From a checkpoint of a small mixture-of-experts model trained on Wikipedia: width 256, 911M tokens.
Below are experts of layer 4 (counted from 0) of a mixture-of-experts language model. Rows are named router (the router's row for the expert), gate (a neuron's input weights, with its number), up (a neuron's input weights, with its number), down (a neuron's output weights, with its number) and show model dimensions 0-255. Each number is 128 + 32 x the weight over its row's rms, rounded and kept within 0 to 255. Numbers have three digits each.
Before each expert's rows: a language model's description of what the expert responds to. This comes from a sample of Wikipedia text that the model never trained on.

# expert 10
What it handles: Single capital letters within abbreviations in sports tables, such as positions and country codes like CB, CM, DF, GDR, SWE.
router:136146144111090186085138225136182070134094100123160063205130125095140153081110097104160147122118071102111138131134147154162082152110164147108120133098172121123146142061106160104113101170106129107168098096148087123171140114085128113163141092130157124188163113175159149083096158144148133176089188143104136173092119103164127131176116096154120170087143122135134184104157122164120120180178118094118088137158097096117135111106100145082156135074075134169156073169076129075152182151117082129145164158177147165163167141157116128174070136148144064079108066143064155040156101156140137126152148140132111115139100122114150143105105067056150113149133132148082118125110140106154149095153108154174129115148147118157126126137181076166060131133078133164142055126134134163129103179132182
gate1:096194120099164108115168203124177090163151144131092078184126060079125147194148104074148114190163105136149131155154178132158101117110163137174096108088089155121171124090143157098112209164164188128126105144133100176143136075144094129165180204103105192106184176129071111195072102116110115132081163125124153120127139104153103096136159138056108151100129091092103131121157178107136138198147086136095083138162124138128170191154146108115072141126114135140120083187139167154131127134148108155126156130108118131124120097138142130135124060159100140115176109111169161112144070115189143147184172106124082162146103106130135121084157104114118199147089123169129081075152135142077165168099133152130123111113101121133146098144110116076160158125139161124127205105089121167088107118109087
up1:091138119080166109163113165147159089166197132138136108120159063068178142236134099134138129137150118114122135148144131104126167099130102103169080112104076110135123111097116136177084116112192161188158121105108102157160162129083119140162135145167110115095156152152096128117091159166098165172095208096127146097102153121160147178195136113041120092090151126130096092074204200102139111124137091112133084117128125134140158147119132082122131105118095115155132106170117116166079119156142092133165117125110120135133113142133138107077156068164138076124172105124133133075086080166163142134152202077062121121102093088107148150156141108127173154102162104162181124120173183104091155192125179114173126157113098102151110063155112131132179121106145153165111123157156173192134109135139051
down1:106124141080060186166113122162083171134134127102169158079115118100150097153084147140061211122113122112128139102111175185115054118118174147150118125125091108165090202154105112227148118157154099153135243158151114183086110113170125194089153149124124130096189141166132113171159112079111145123104125215118132170134124126120135164130132158128139131172085153100124092162114100144091133122133094026160160201126146162142139067156114097144121112153110116085085101119104155092140132109124160171112135170105158132084078109155152101130136153115113161143118152132119166161144116075064147157078092155139156122110136140106130134114072100149139122160094123153098132068144078108124088170077119117111101151167131137151135124146090105103089134071159093120099145150082107161126186139159084
gate2:150143180195119159116098130063128099137094117106166101119135139086105089082090142107106104162130147111154159106048077099121105141146241098125080167028150120066142094088120115151116151117207186127168131145084106120125113141134137140115112088147123093106115176151076127190118125132209111159127091109041171171089135129091144106150123123145152156175120120109165162124120156125090138112086170071109110160135193188097089111144123140137143099090108080123143104186124099165101121137146091143149124135103122165076172129168094141103120188152165178180136124118134169138105175166190121124138079107096108133078129189099159149117153096134104130216151126123110102149124118116103163156149147070126209120106126099075143156142126131131078135131157137149124122086101105122156106141119158
up2:112120130045166137187136106148121144113140156113119156154112108149097197160121149104169115122106132137113143134201148161111125074133093164149152029164123171194099151149089161094153134183089102142053092152188121196122059133157091159090180148149119174226157088136118114089140128096086104094112109120157089055117137158133136109147104095137129140108112135152154149118144090110131081124143100129141178089154133131182165129155151158168115154077127094083105163105127154087151118125119121131101120103146125138151103161143129145104138113072075130073156178129156112127114123084085084087151127172169194151154095086151119123112075124084148174044094139112163104049151152129092160120147117193181074123146101192126138094120165142142131116168121154149165121161134098151134134191127142
down2:062108140123127120131155135130171151134196168141118160090124105082121170089112114089089105153182068103099117080128149139143212124127127122064143162113126073067148095152197131118140144136114125116095125169126161110108118107142172160151166090198120157120086109136090145136136117196124176111115150095109131122143097185162107078119097119122061163166143164124108092058143094093150122080075129149164054099088112142091156122126122119138107108082064152131118116117166119125097120144092118086097125130108115080111150107097131145076094168154103064142112145070110131051160112132158146113135192157171079087105096093150119147087134156156201116164156157084140168151168162101182114125130130139121177112175101132134123216132153113102175137115191069123141156144083141084131115084067084
gate3:124103077111096128106121132111173066091125136086163160164156145089168080110184128159117148162079152179154126090152114095160081134082117143158131114080131112125110133135153122084170121115110103134080166175107079103133105092100103117141168161098129151177129178117181111055102184105180132150162071112162141190107115171098153149126087097154083109123065129124161093124145201145118103187150146121139055152144170127098141162075142096072148136178168086171186122128188096134181147164093107136079078087140157131157150148088161050169132160089079192088121108120155139186157141124080132103091127118114084115165046084145110132099111089079128098111110083142115123149170140097123094126083139124130143132119187106101143111143186158169153138067140100130128137094112155159121133102141095
up3:112157162145132129146148147136073189148123111174098104098121129167102179128099104102128100111154121079122107146098145144099173144146141101079129153172118136145161144116122149146081131172151146109181072100162181144125160166128165134121096103148123092101110076151071146183153108155083142115113161141095115087138145100166066107152180165112167158136195118123098161141091062105163172083100118143132214112110072122150100098174123175181118107057094184103078113133068178128063098104161133125175175146090121097109101121158110187105136098186162039158121148145080125077092117128170117150165130131137131154088192189129129141164149169144093184146154161105155150074083127136135174137162126115126126116100065171148097159115070108092102125184119154111137117160133092090102114160126179
down3:105157105093091120162168148207118086151114155158159186101155073078103090166111112134159145091168143084150133163138187131087106108120215167124132164145139070185139126110166162112103122185133111127097132113159149159122091126168140170071102143097134082123114171133138166079138095074142146110122112074178190070142106140107111146148103118159100150138186148084128174191102165074118159126043102116166173107100134175111138117124139181105140122160118083100127093146179071127145172101145126201092112109112161079203107151144169109141109141133123119176091144120123134121126166140113117093101122091155116146137120164117078062114069105143112156150134161101106093116105147118144108149109171146072157114148109172152089131148162094136190126135101170142208140130153110184161047092157144
gate4:111109168212173170114089163140150094209124124095080132126149121156131136134150097179134112111130115169135123153130107081142121117124159158143067123119124146131169112101138086078136108070065134188167100081112155095138119149171097097163155048142097138113170114123165088142115128176121119166091166190107107178163130110159137103099135087115102116112172143194167104090129151164065116245167112150085150108164135063151086156141125102085113206127105126165070151143114180165122126069119137151110121146117136162160114152071093093166157147157084128128126114122099178129187076185116174128092135147117179193146146147070136115133123096084100131152153156133140177105113170101137148132140115117174141121157170089120166146106083136113107121136145157124095184111178089118157068134113170
up4:174124094183168143072116171151188158207075164141134111126129093142155130105116119179061151129139132194182129154150090141148118144145133165095064126098090122161148119148133111079138123070117126138183106090083111084049150162108082131175107109136125111105184124108163125062074122109112132150111143161129125120161164113122168111092148129150108191131110114167130155137179094180100085186118124140119121104154119112185135096148133147104123119126154112177074087151128113097195153105137130120134127122125106134137072132132093130095130170149071104085133071150079088126161090200143104164099168176088118180106152129127109163119088131074097095171103151150155168133117145115061177069161074130170135111135151087148185202047123149104126127133106162133121113171136095173159080086090130
down4:131128116171078188127146083073132077160096128124103105120131105132162108077128181170152073193113099096164129136083116126129132137155117127146119161091154146117140102176186115085079124112098195178105093133098162123097144081111127169165122120132084120122082153168142115143052115129112101173124160157208141143086118102076076113097144124149127089071122050121097125075136182109148139065151111151086150143180045136107113126136142114134118148129187105142152131140135068161131110090135157119078128114140120098083125106140144191097124108104115060136159144116137109086094104094146089102119120164105142128150062136156149136121179134157114117061113047112153135202121200163123182137092097125063131150143137158175160138125117097050067124108150148123132055119111105090137085105107099
gate5:096152150122170102144087127120085128121121203133110143160050085131095100155111121195143109151148141102153112101103084136121108136078209137181159211149164110104114137081087198147124068075152189164125101138189135075134113160128122150105115127171159153098156117100134173152162150112102139159089152121101107127098123139116113139167136129118157099171146122196078067100084164148100161106146128106127095124101135107122123133132126123207111178113074070131114141066158152117100086070112147151175113090143122133157111154153103198105104123199132132177122112069055075172129156134168106137128147097105163088138131134137127163166067065091066072102101117083097134096129137100129109127162102132141168126073150068140159073103149133152085084144120139162118125138090159160138120137193120
up5:092127176133161137117098183100124117095135135144140127143096104128129091196109126117186069127153169082138058102128112127144115151135147111161128171140129114102136172084074139117105078093110180124113172123164102057124119156124143152112126122168160129108138117100120176115133116141095116161132084070160129143129081158068099129184065090102140073108148138181107099090125159172111095093120142101050113130094088133135130145175190137134137147121072102152079108093204136112155143077118144189150175179132153080150093140099070196098131117186154123091093107147079141151104099112072123159083102209112123101127144142072135161189087122162103119123089137082068160113119107118096156173153105158150120051098130110173161062082179176157075132104124110184126105145142107142118119165160124
down5:056122066149147077112085129177178150134133059091137119118109094154090107179091145149181112102102161176098163147139131115196170098101114141108089103127069153072155070125143124154140095075101063095163078193112110096108153095136141150128081099175127107126157123126196130132129148185123106138184120147169070171082160075095097162119147105094091132056113171186116099077112114096136094103101168139116210108148159097129144116092153097168151082118161136098111191130174143126166138096169154152099104144107106142150138159087152078121113121086127109119062142090128080156147089143085083154176090180114091147058133119101141213129136098114108140123149146171126063148117112165155099195126159092143171113094143118141140123122140148094110133107173121130126125112163093149145148122124153

# expert 21
What it handles: Wiki heading markers (==, ===) and sentence-start S or R, as in Scientific classification in species articles, plus M.S. and described.
router:108146125154063167111148158123156085118100132064148125152126115149149136091075116117219120149153099118087093144149152119146121176138150093105068133086106135093134163052134147092142100134150136145127119103109051043113168113059135113143140139082160114148142116174102162108102114102124138142100133086107135174074109144076126134172108099157104149068146138150153140132153130114198139128165045080127042128152112119133157097119072152135139132154097117165162107204104123109105175111179084108175142110147126146148136155183109142185070167140196150071096105156109120085163092154210152116134178139137101137125143171083099109123096153130143106124134171141084142137137169060167078080130138145162178098132158128105164082142179108185104106137109133138169100101107187171098116142168118
gate1:176099163120075127146118145126137168131131126095080169168137108170133147165053055111095092134125129115144139137159173089131104158143132164075161163144133101110131158097189122160137106127126143137162120103090134089139100125115095125097186159197102131143137120097131078152109094165111167164133167131101131156052163082108075152129202126122152116139101137152067165104084163088166157123127072148069050088168103114135082122195072177126129146175112200135126151095165063163146120179130104101193106165136100085137131094109133126166084079086151183069058147111128140127139127082141131101146109122124121152077132084127111093099122174151131073173131151157157101107142185141152115146119131111127154123092147130111149147159126083127122113157123116034158168147147143192199182129131157
up1:105110139138131177181122122100147149139107150112118180126112110135106135140083071102098126155126149170093156099166149138128163089147151101087167130151083079088203186162132120113079095139133111128156139148130112056132103094127082100135124147121081111088125138175181115198098115137104124197104083082094136140096134041093119098186122116102104076126098115176052121146128126111136169091147068154089131144117066063066106133147071113148139154106105141126118141146177116096122118123107120105167107147141082125098095084125105136114116099103186132082052141119114177144157117051167173077147108141184151135167144094148107152112160120149105087126120130126159054102160197124101097104134130134114112240127143097167102128122122160110075155119211085092137114151124110186104131154116103
down1:078140110102112155106093171109130096118141097087120166105127099109185146183088123112101120127134145088165119122093095151192146079130079183095137137133087148090132168146102117163106213111141172093097114138120136158103168189133100116149142104138095151148110116157111118177106091143109132071168159141126095101117140122134129137134156114186189151077116116105115100165103076135117154127122094170158099124100137108109142138193085104114113106101132099061169190093119043144164117107021126132153159127150156096148102127175060062153218118114106174147161142149100082166149133135161094156131164101122195144183185073192077080141163138137178081142163117147147136143109114056134143131068162103129115124061176124138152157126164130137142135133117118195130172144109160126127150118167163
gate2:139145168146133131140167122106166106181170083127081069111103189102134167142101146116159119125146122133090132094164122110106178131098186073161144172143129139163146120129142125131157166153147159197147194076107067064134173135162093179150131123137186084144123173152115099092115081137171169096129140076105080120100158156086096131150092116110107094186141155111162095124168163119158157100095084090113142090102039111167161052130111118160129120077108134169152135185179128070104150126085154082183121137140128103147125154121143133184118096106124110118163119127084189141210113146178169087110194104090120109148109158090151084119127143122144130186115084101161109122114151095122141078120154121083124138091190157123123095101151168129119164160102124118079053080074127148123186110159111
up2:185125163213131118074179104115146131173178115136102124125099134170146142129080100127157119137113135123077109138096090134083137072120161098144140161162144131161157162189126090106185170169149165181152164076125075077102145127146115160170145084082126098166122167135072097107092074146160177095105137136120104146084141132106043162177103079124079066189124113112125134147139107105136122123080116120092103117111135139158146076101125057098106086135129139145155104154155088064104155130126158073133061105155120140161173148143163154156103119064148125158140139137100179119185108132188164146134169139116073147087149156065181097078126113156157083178134085150155098073154159127157134091095113142090108094074163142114103066148151200177099153107080128109124103102133139137124158120106119
down2:155088130139157167140131081134142111183183142145159160156127085153128168184116074152084078135101103186155106081107126123114059072112140121123137112147083129142098153140118107158141147127175162118093132139114150150180128135099182092137122088118193114074157074112122062199142172119153179114101098095173209123096081170170121138125139136115146171122156136080160111105109105101117151163166028154203116122104165109134124155089177117154098215189144182111160161113103133164137134132179134119136108224148121121130092126129074144184126108174122116166132150128125133138114133172123102103060133104144086163129127104104091085138136133194129132102148145137146101154099120147121083156117112124097119124170155158095048100152102122097037145148176086129174134156090178126114131143137127
gate3:116125182088129133083145106109195130129192129160117149128187168144149155086109123134192092119125133091153140154198120126119115150098162112084091111168085143107128139123060201148098121102123186080178077134092137130180108123172103155139168165143140092168168102147127062086126118088124096165134145130161176119098143158139130188080109213197083162105142126081162150176165143068106135102154096109101115114164082106059128145167106196087123081139108140124124099099154103165153143171182092076140092149089165094098142129111095073177108144112135144122139163138078139129092125171109188133143119137161053156109132123172152164064101111136128084127100149107176128100106170140090143058140131147136163055098155118131143138148135119100159122114172132121097149171123117167166126151169175
up3:156138153128073136128149102056162143135127145150119187120153110145145180162099140138167100145193119120146153097133037138145154127086162070094132106174175160121086122120081131115095099141140118144120119165152116136168104083167117168183185137095132058200146128158233150102107118091139065180119081143158159162112148124115156150114148131172132116114113149135109105185151163065182095139130109118141099115151091086137132103142111132105153069121109120084090190147158138199116158134125110080087126172082139129151067131093142167153099097153110124073127153063045172073125158152156166138127095109191065175098145110153143107121116135089116065156111163094169140135132139188115127122131078127149100095118142096135154141104200166089169096139132149126150162143115107077084154142147129
down3:155086145064153158152146138135062138149107158159186171151077054149095192151127130147112218134126172163151178110119143122159141121162084150152183174142138158129160120130120104135190119094160190142082173130122132135153138117107148110066131119137081187144103136137165080109156092116104141131156070113167151155098138156119112087115148177153180116133094107151112132121070142091074149146134123120127119099124086114123131101135161170209168181139126193154178133147073114164120108155186103089120106101166206085133149155112149087091101130071136100177161071169141141117096080087098095083086136110147153053090142130135099097138145102149130132106076120158171064104128191132119160108118101103156185106095171178075110151144081124140102159145102165178119109131103105086133112131164128
gate4:151051124108093136102150126124185111118116130200139213163088120159155107130109128137080129170123085220109138120184056152151117172128110139142124097119177130163099157141157075085125111077104164160161148043164143179124150125179083152150091113112097129166192130176087157090116108076120067059122118130114128157133110137175151070128143122154140182134105072131134114119143101148086111160064115127094086096062165099105123111177138115156104141100085132121175136106149110106124198142118108168124108086081148167168138121093101177150077144163109141168118105125115159137104127139142130090105131184122168085179134122154165082104170118122127092090114169158139114134119118168181132107129169071126130144181127084128103099163098182125093146171125089160172105078158114183194118133129138
up4:123145111125156093139146109094114123109091111065058085072118105150069164140145123167106117073129146142113149139096125143133108104164134130162119103126106144098091075134103128158148126127129116096140157171188106099117018168095167111107139130122082110139080099147173106171125155128163142133123156116113127114128163152148164156092133153187096083167140164135098147162113137161139159146193185118164143185087104148130094178120148156076162067182096152162123087120096186114095083135165162058175145128125140141157084139131188127131172160094110088145113175128180111114189111114118153142193143135128088187130100130096095129118174116160129155138124064074122118142136151089061149115102126130150078112113145107096133158059133120053210113084165172122116178185062074105134152112128178
down4:100080175074147141163107118198165169112124113152118121180144146137109130124169136160086141140144119130113100142138126140140102113131169106080168068085171087095140127106206187140105135171110091080162076138149157166063194096125121166102102097061167070147110037114144127163117182082090096160149098135143128103092102148167146116133197096196179144098152103110154129169120072105120077149147121107075142162154133137119140052183099121118114136128190084136183127130121149100139161139177130151092083188147084110110158154197131136163131134168170118116119102099081160154188117137130103116105072141133107164112144104103150134163116136094105154120142158142158154076191164135113113181113157125152173158092152125139194113140083141118118071102121114176167118099138132127115075071108094
gate5:192128108156149195135120119123125135094094124119178103108102132099140124091120087114145135104161145139119139126122138152121138153117191096144214127145155092126140163111114104085210147138181128186118115120125147137180107129107097092142145051133092139166147155172079155144054119120108104163124100128132157142051179104134093127139103121089144133059139142103112129156127126078170144126165105133156120129183109111104123115089069021102098098163139104215183146102124147149159141127207144146170127144100128143194176180168095125122156120125068110108159117104073173098138079148160142120076167082147125212172100164142119129128131108107127103108138147144134140106094135147116166125124144079115160131149146095136135157091133128099141122138084189070065045128051189079138120140148106
up5:067165137132092067117103130151088130172151152136083148171168121160120112134125162145086127154118092140128083122135158075143103116159118149111066116107112122115101073189155137162065114108124121079173111131153118135074123152119159171115106199135175120100108066055206091105222127134159144087139164129110098137166139125113157133126148137142168117163135101142150117101115115181088123150108142157105137128058190115154139121154128209139163169107103130023092103150121109141093110096052125108098141127157126110073089067073141110152105166129184129139087148121170090134144157135129120124175105186134134081119131057142149129122128157144154190124146097137127108122161101105142092139113127171134109124075092145107129094182116101160109133058155095163186200149198073156109141097106126
down5:084101103165172140140123186200099079055129132161176154094093132079072164153104122065136127084077149156121176102165175136116146180102204152167183182101133132134096131170167079117117111097084095137098145036163132127120133116128128134088111115129084128134168138159084085094153130097142099085104153142138119172105164119079122137163113120097146106094124152132124151151150149156139110148090104063127147180184120123146109171085140136172104114166160141147191140186155079147127123131141106158143127106157141153086194116152171106199058108153132121174147174140084149081166067159065150139121147142109119119155096146131126093097169132048098053163163177133116099065157130111171144194160107120140147163103131118109122127133122123162144050117133138089172103109121154134144120121123147

# expert 12
What it handles: Middle pieces of common words following an initial consonant cluster, usually before -ing, -ed or -s, as in switched, skills, weather, writ.
router:159080129181093184135150121126138115075065122081159116140095083114087183110113118105156126150100086115075177053116180196149136149154158066099097116123157134131132082099124103147089095174156120125171058135091135101110151112080111120122071125113161101233141132158127147087106118102122142116095143140143158131100158179126135069161110110078099140067131164187115208100166120119147089120202125104140087120139107143159138117133110101124124108110062099148114113151148143135125074141119109084155176134141188207146120096157150144146097186168120111136090090168082155107170104143157145125161111130132134130137144159122123129086088148084142140162122157112095150185154092114143100113168076112147179138107080173132114123140193133201094065178141126169121120085125098197138100163162113
gate1:135142107105174113102131130093102110123084143113124158149077134099134113125089172096065087093152127114169174123206184208103152126122122194155099133076140121109109088095158126090117148127128093150109132114127135103120136083112119161119141143139124134107152096139058160090096123177168124131175108159136079084112087120135123002111113122186121107121147133111096149120137153135093160146119140126075108088106158175127136115141144118143077181160107148116139109103098199091084135140059173060129114109163127153132133113151104174144110134157134120138105112082171135128175150100106120128116117162140140113146179123137071051167066149201069052092143118212153126111163068167111067181147182076142138173118116142144119136119142128056151156152086169161167142105135087126148144108127187
up1:154193045118179152121135130095145107170097155117153115135104162149103156156106070142124147067100133137148153112149178194108120122145117138092056088075126165170144111101128149151118155123187143117181103132080140118122109147153046098114132096082111170120099089115131149109107090124142128140144100154121098144169127101117111111188132123107080070083166086136205158163097117118152121153087098112110157070097171100088143119147148158130147195088123124160201141144081164123130122151081121158131108153123154107145104173107169125122117221119061082102137138152162135109090111083122107134156149109101156135124078167079124081177144111111116152152079176229116129177096097144182124127093188126121172113161098165137124147060186151128081087183151137131134161086178100117150108091126123
down1:105147110095125084119103159144140183142090096164120095124122110131097075130121150083127142146114172154081104061114062108112084118163044150127151126118119103070148080149146121169169161103115144105155082092111138160070123098060127166112152174184156181124131091115151140140163159095150082062149166079087146133150107098118169115137111126117113117107144085158138108142162161158098114068165198153136169162143104124095114159130090137051118133102110109149121063155113102146084144148127177101129137153086065054168149116138114144134113099150081138153145190147085113095095176133093133150113134141165128157124126103091166113094113188159212176140135088117154045172154172053147111072116070150145156161146196112122166134182117128123081126129124133138114101154100116101128126147076071
gate2:119133139146139183175124137120101134145151117048125159124065150114108148085127178112115112124109097115121167147077168204176141166088159114111120091149087117124148167106120098193174130167187107111090134143098137143065091154125085055105173141114114081130141098102144070158128150143102126157126128172155153127085171146144118109150171094136142170144092094130106119074178162109156102147098161100079136107160158153158153061108182109136129072145076159116129149107098157131084059134095109159142167159188118177102111119191153141115130061106054066114175049135137106169104098103074170163143117084120131099135168107168146143138146119067081128146146162137137137170159130164186210127132111186143128127137121080099101110158114132112139100103043145110112134110144119157072135159094116
up2:154132209073084097136136136085195137152126204200110169122186089149131091091067108182138181113195162102072097146163160074095145140163101103071148166159156121173114141123197138073084117123156099161186080135138139167138091107126138147126108145107083179144061202143143103142144125163139141123181067135128138122139147073154113196120121133146091147149152154059202195141137142111142121036123135098134135132132131044100159121151132114124137135145150125114159163110165156155165158142146164086106103179088122094128151142040113121151111132144187135141135097132092128085145148164117105116095094151109113154144154153152118112117146114170104195115079082130141160110142112099115099118130122047146147123129164120164079114110125144145100143148117108181126146128096127122146120142178142
down2:116115164129099121110129130102098106166130079156157090119110092110139072120133124145075152107098078130118139153146150135133158093152135154138154124116048100134115081143139088123127057120112111108169171103112145135130117142156095105122166041178114060107200101174134123148104053133122204133154122145160104173152079127140116118107210092092105175153163122176093175129161141099134087131131105081141185157199114040186110123130141113171070179149097064098124118137148170114152133072130146135140158106128054130123147086185106163172140158110134143139154064150139131091157127093149103150168108146136140175137123142141116125177114117107143064149127122147171140126163149033137133175137123074145098133100087137062095079087161131134086148128105118121090166168128170167156136157196136
gate3:139148072094077149120151098161114144140147123212125144115103165089113093147115180155102195093127116142139137068161124114101177101115054136153148151131124122132164098132151097122148120072125018106119151116192104116071149159099077118151092185107116217119144139127140146129136130096096192127085116143136171127214104129173135122126118130109115155132096127189090180110126134159096150115141111155190176174168183116160165148161141121126138160145183091202121118131179187131120109155053169122152146083174149116126147133115123158136068136134122173163180061177106173170179190124185131140110141116139165114117125106089158150152151131123124092074135111117124185112049146156108144124115116139173116104137182095186134146166158165120143105146077118114158177113121102140134128127160122
up3:163116151141149149123082126091174183136127114139200111117115070095149141104183135134115111102119162087176085038147199116153167062114119093105125115137108135144161101109156117103122138068157194155096150141156149121130134078143169130092168069049103172084146116113112163092109073180129155116124087073168121156123121132144140145136097107112114156124096130154110122116136125188169143135126085148081129085105170170214138113146102155110046155158100162152100100103162067086089129101152079057149130085109162137179141128153155138080088141117135122117154104136072092106113175178108125099128150131122135072065107182168097154166146088125129129115091099153096090147135134103110102024127135159145135139151103139086141128153150176045169123102153090158110150166119165124121128131100084
down3:147087136112141131058077121161116162133179124125105154109092150116130135062117225218081161094134134155107126122134100152150101141150114142177186114116162145176150111093134092129155091137102143132064158121157156173072110125180116166169191108130108147098046149110107173152107146160096152160064130153133161196169086107140121107099146104168094103129167123140117165096116133128148123108139132092079104139113142162085175119067165174116145160184091154158107181141165157154099094138143127152174153124097085105071127100143110173152097095162114065106073133115108095154085125086133075165129128145198200139150127154085199099148140100130107142121120090154097146087145126033095102092106156119167120133123099151101124146105170127087097124119121143101088109158103115096154069161167091
gate4:127107108154175138120090135114126140143091126113086164094143121110066133119101170109111137204137136083109144058138184174091105122120126100127130074107102143107113162086106134135087152085097111135108047125143111139151173156103121135111099102062117097168150075159127140088165117149134132129114116050173139111171179136077176132092140133107082152110200137187084108089103172125143106092143092115171097140127129146182115105111097108127079119077089154108145184096121108093157158103109092118081195068121176148155112122131106092063084173063147083161106086126114073105137111081113141109131152102102046102174136171101113164188148115155133145098103154082063143110163162125105171089219102142096198095121166061121137148110113161170115141141144084136136131125150104111126160113100145
up4:101128104133120119175151108108138165124151105107186121118085176151129134145139143168070077152147179086117104116148149117133147142087116157103142089103132099060183146096129107206078124125118080113102097196095160086126086081114153084136165141165079147122169197153186156093160124102155099089143121175135078161096092133098156110156081112122127154075129148162137118184115091152131171104138111131082144118174140095174118161131110132137136178108096147182103113154150171092115136072169080165059128077103171069117147138140102117133091170102112103136129129119163077093079176178096060094093137075102109081132129097099121129134113090156146243147124141172123087156114136122161133111171149098077167095138104090103119086127154085139122186104099112148125156084096159108105186144079166
down4:151068137121177141188098091116133123163173143098129106132158113169163132141144158118119116116165131100105141156174166099157131118098143136123137074118161191148117131156161161134095128145117142077117130121154142093113141173149134145128134151124083095146136139087148055193129091242177151104101125126160123132115129112098058070144124164149171119160097158092099118084187068171131144133197104132128142157197149085149095179096152098169148137173180126196198193145113107115179109141177158108128165123159088148095172160119124157117146102089115088084086134117126189132164107147113112120157115124120069082175123142169198124107140053082165048158102124123125148153109151160159096158191129143147107113115066129157153092118137139087109143062108129080117102176116123108100078103118102
gate5:156125133110134101114111126089104123125124164112098119148103166094185155131193201183130142096099099208112134147069102144178163138070107149110162127158100126175181123147080113111126154150130093126132125133114096062111086141089115152098134164124191128131088137140127089166084135108133209122141173097137071132158198076141154099148131182105143149100163150114089127120126117121185168112125165105112157145129105194155150118141139118153115144151157022079137123116148143184089083181138179088141202134076183151129107101115165120097128093134123079150075083184137138172173140166154156165130087136140150148167128068104098184187073122092131114134151103152167147120138104098140078099106114215156094166145089134134073129128138139127093097167119153133151174117098133094144143122077174
up5:154124155101172071152071121069111113136138075135104089150097146112084145148177184039124105154090119116038159158059179118141176102128098135107113112128090150135123166121103079116118167099188119114119125159116125080154155138104140118126082094138132127129120122081124122153071150152172171080123178115115094097077189137151119109107152141070119125116169179114131130066166131087178141137107134136105168149145070153143132095122102130124162071087155082112096137165132142083085198155087113088108156113195178136116121114144139125078112077140131098108129059170078106143187165122073107121095092116106126128183181123141172102131087115153177134125139126123131180165140145108133116120160153133150174116155120177146016099082123148115107102148039129100115160124141131131128156134096188
down5:107114162191153157151083070142128198133117132162149135138096152103134146122128157195126109068104143139096112101152111087084185132128136130165128144145160100095188148098118118086157089159089105154080127093072116101137142077133134115088089188130124159142087116076194148180118148090107074094109142179091152158118094169141092153156131178160099106169167118105117147119148163139088161085088094131046047170151141183101095109138104126083104082144132134105118138093092115103097107130123177172153096145097058125136118138156134092099088055194135169125137187106159113087146118123178086130073112144145138097113110135149117087155131126087105198107131077051090134169083099047135105155122147128126116087146132120136106091071121123167073071106166134128132090116156148112164153139143155